config = dict(
    hidden_size=448,
    moe_layers=[0, 1, 2, 3, 4, 5, 6, 7],
    num_attention_heads=4,
    vocab_size=38403,
    tie_word_embeddings=False,
    optimizer='adamw',
    schedule='wsd',
    decay_fraction=0.869,
    batch_tokens=32768,
    max_seq_len=512,
    max_steps=10337,
    dataset='wikipedia_en',
)
Below are experts of layer 4 (counted from 0) of a mixture-of-experts language model. Rows are named router (the router's row for the expert), gate (a neuron's input weights, with its number), up (a neuron's input weights, with its number) and show model dimensions 224-335. Each number is 500 + 50 x the weight over its row's rms, rounded and kept within 0 to 999. Numbers have three digits each.
After each expert's rows: "gets" lists some tokens that make up at least twice as much of what it gets as of all text; "mostly gets" lists some tokens that are sent to it at least half of the time. This comes from a sample of Wikipedia text that the model never trained on. Tokens count by the router's weight.

# expert 11
router:539512455503531471548530537513391565487533531499470484429512468464568504480438613547586518504562478403485550617573479564505548493517506489583503508482532592454483484477490548434478559516466515462416509502481515538502489484444489512585473467498579448431460505476540502480485569557486537463484563538451412560487460598614386510503398624445
gate0:465459446494543555415470446472497443493554478492520472378515440521597447481571473471569446537565526585524516513526391540490574523517534556483492506569475549444561546518463537573524542537514438449479486540438390506524442425445468438475505484465452480548524486514594536392462518495489474470438513485435478520596508588485465600463480555514
up0:510447475462470536386606487475551515485481531377542473444524486541455527530498379470536589546504544498455496507554556562503409500431461450441531439411483453499460550446560489490488509551465487500505526546471447523577491510496496568513494547499556439412524477531420496503515555489484511494552416548579493533456506455515468463504467554541
gets: " ", "19", "==", " the", "20", "==="
mostly gets: "==", "====", "===", " Lemmon", "Population", " Tom"

# expert 5
router:546544524485538571530480612515448520529530459422506432547485464482505433467503426519606525536578445461455534493529476497479557523524461418550473520438512481474531563437445530467455538590475435382501491526481446540485450455416572492593487464607531472446460443470512516554472486517524509462488518599413442535442453576559414483544488540475
gate0:491449458450530492472507503522425485452479392574478501447551529487562586494505450494588407570541462489565462594472439554447643490489598462472518515511458502483529507431525534534580494626532411438527545508477467527530464483478446454510484449583495477534498471548557506437449578454535505536439494471504510575491434543464538598510548475478
up0:523455393502531507464537519497457538482477480437434466457551495495490582467526422435505607499547513415432459510513442525442458477424447473478521389416447513470466556363543497570550419609507414464419481502471465495535455475443533545506405465569617546450430503474500458476538523523518503521503454534596463572512487527493456427439503537520
gets: " and", ",", "\n", ")", " of", " |\n"
mostly gets: ";\n", "|---|---|---|---|---|---|\n", " but", " made", " their", " Binomial"

# expert 4
router:573555456546573513468571486502516548543517515468587364509535509459478492478545513589455519484539500463457543538514483515542509489598445486498508512443538566459498538437466604503450482456467424454570481561433417512585467470461539539595438481498532388513456441419548567530559512539484518546507517564451518542456462612532432588574453475563
gate0:500439525485545540455515533474496511501477487534460496442573458511575493444460448514560414565539457551581476498497423514448512427508615517488486526503485541526469456505530455588523524639488405565463522549457435516527487413497462390491510490544468489562515442547491518422529546493491523478483538529548482532555443565474483596539555469443
up0:406448483531415516496527518514433550417513487476507447438518511518497563537499427439522570505504470418428416561535516596482481555468431434497502451429509533409480511470515482524475450589489439416478529634468460528484501515516516532536477511547605422448504536530415432541465548466462510487509465500538453509504508489565517440516476531556
gets: " the", " that", " in", ",", " of", ":"
mostly gets: " that", " due", " which", " near", " within", " located"

# expert 14
router:589595474567512538566476580498437521518617473500443421496496470467565508447473599464563467519532470522467515509512412499487537500442502457549454511476475566462516514370450542377467552520403498452529471528504447526552472459456562543552420404494550462507473503465538547478505525476496584516489562561461496559481533552523474524518458514486
gate0:448465468495587504478478530479467482496580438605440473372592515514585491448533441529543458536533451486465479570497487508483547500486559515501495592493505522509531511484527496503522518531515386477511520552425452489535475390471499414473451411550473410567561478476515552467546528465468560607468446517481478558537473570459498586503581524526
up0:527406421459422495460510516497429505415513504427510497457493460537463582500507411499538596522494504451453520507525513510488437515452437460464572395390459454498526569364481527519523458524533371428488455534475472500575597535482522556500440528514598459412478507408462436488524539425468430505542416523489448543534534468497473429466496552494
gets: " ", " the", " was", " is", " a", "\n"
mostly gets: " been", " Nominated", " be", " sc", " MPC", " graduated"

# expert 7
router:567558451499528523501505491585464544497505498498522485505462455423521429490536507566558533567599428489467610557548457523488546540520505447495549428404527445432442588413480588489514472544431477535515438557469422544515435534445523477634455532590546466406451515491492475524482555496558527560490508574450458593414421534545466451511404595486
gate0:521449495461518480428483509565462476509446491555448526453503500445475480486501479519472405516641406490521491541544392558524550478511497496524433534485511513474545499406506489523613551582459472439506498525452455470541428364420478447516492374543545542554455485546477557483505529541481503521431497497454477593521478591392520604433589555433
up0:499429435485486498500548495559466574464460520438502455425530508469460583505417407479413521512544510461491449405516495571559515523463442484501479374470507523531509546399536489535450462537471517395397449592469417488555422496507590555529430493523610538426466504499434499454504615430494489546503459470569454619456516503571539442489578565517
gets: ",", " in", " |", " (", " the", " as"
mostly gets: " when", " while", " His", " because", " where", " having"

# expert 15
router:533437416540553590479550588529471526543526432461440501431463494476467485531524591477545531524514443493471563513520448521536434460577432505552465493441541477468509533540480499501520479571469375473543459524485449534498480427393539512605482489556626485485421505502492496530498540523463567567518566489528452460454494550554454536565402540483
gate0:491452509434447559490537509461492457474522532533475493397496451463493490457578472556592469528577483608535477561470471549506499541495559554477457593479575535487525514477514492522566514575516412523463480517465425447493480468502501378467482434465500429520482527530520559457513503446447545530399506569497483476490463541450386575554565498436
up0:486479453494429544422562531425472570488480514448467498438504522516475599515501386426527579566539501397479511488551522516532494497457461469481535431371492473463500569398522537512508414509511451426441477547438461497526496472490492596522458579494623520461520488468505462524548608545468461491536450524538494582470464532540536420408522485536
gets: " of", " the", " with", "The", " this", " all"
mostly gets: "See", "Personal", " there", " Coordinates", " Location", " details"

# expert 0
router:522579395543515536591515593525434493561526507463521456482519541465575464549585498537525524559533471465502587490600494470453521493550429488532543457466554509462501614420454506514401504535442484469513511518533454538500493519437488526631494511593500444475425457488526478549505549544534503505468494557458476533474441539546356510620409530548
gate0:483471451496474495462494492530451530454505507610476533402558504469549472467529463544549405551580369524511474462488437516469511490572484525527498537544497552466491542463482530536516512568477421500517484525478444577526397366440498454474450429580474411598506519492524478484562501515512533465425466513497453517492427624448496567487546574485
up0:564453420471448477474577516467501507472501471412497443515447479533500671551516411450477573484516532438497469460497443504485518508414461474500552433439492526511498507372541543483537449531511404467506527535453490498576481484537497572537436446538611465421525494456457481473542583456477437479535527502549507568468549512532407470442500513488
gets: " |", " for", " (", " to", ";", " not"
mostly gets: " for", "'t", " After", " For", " should", "After"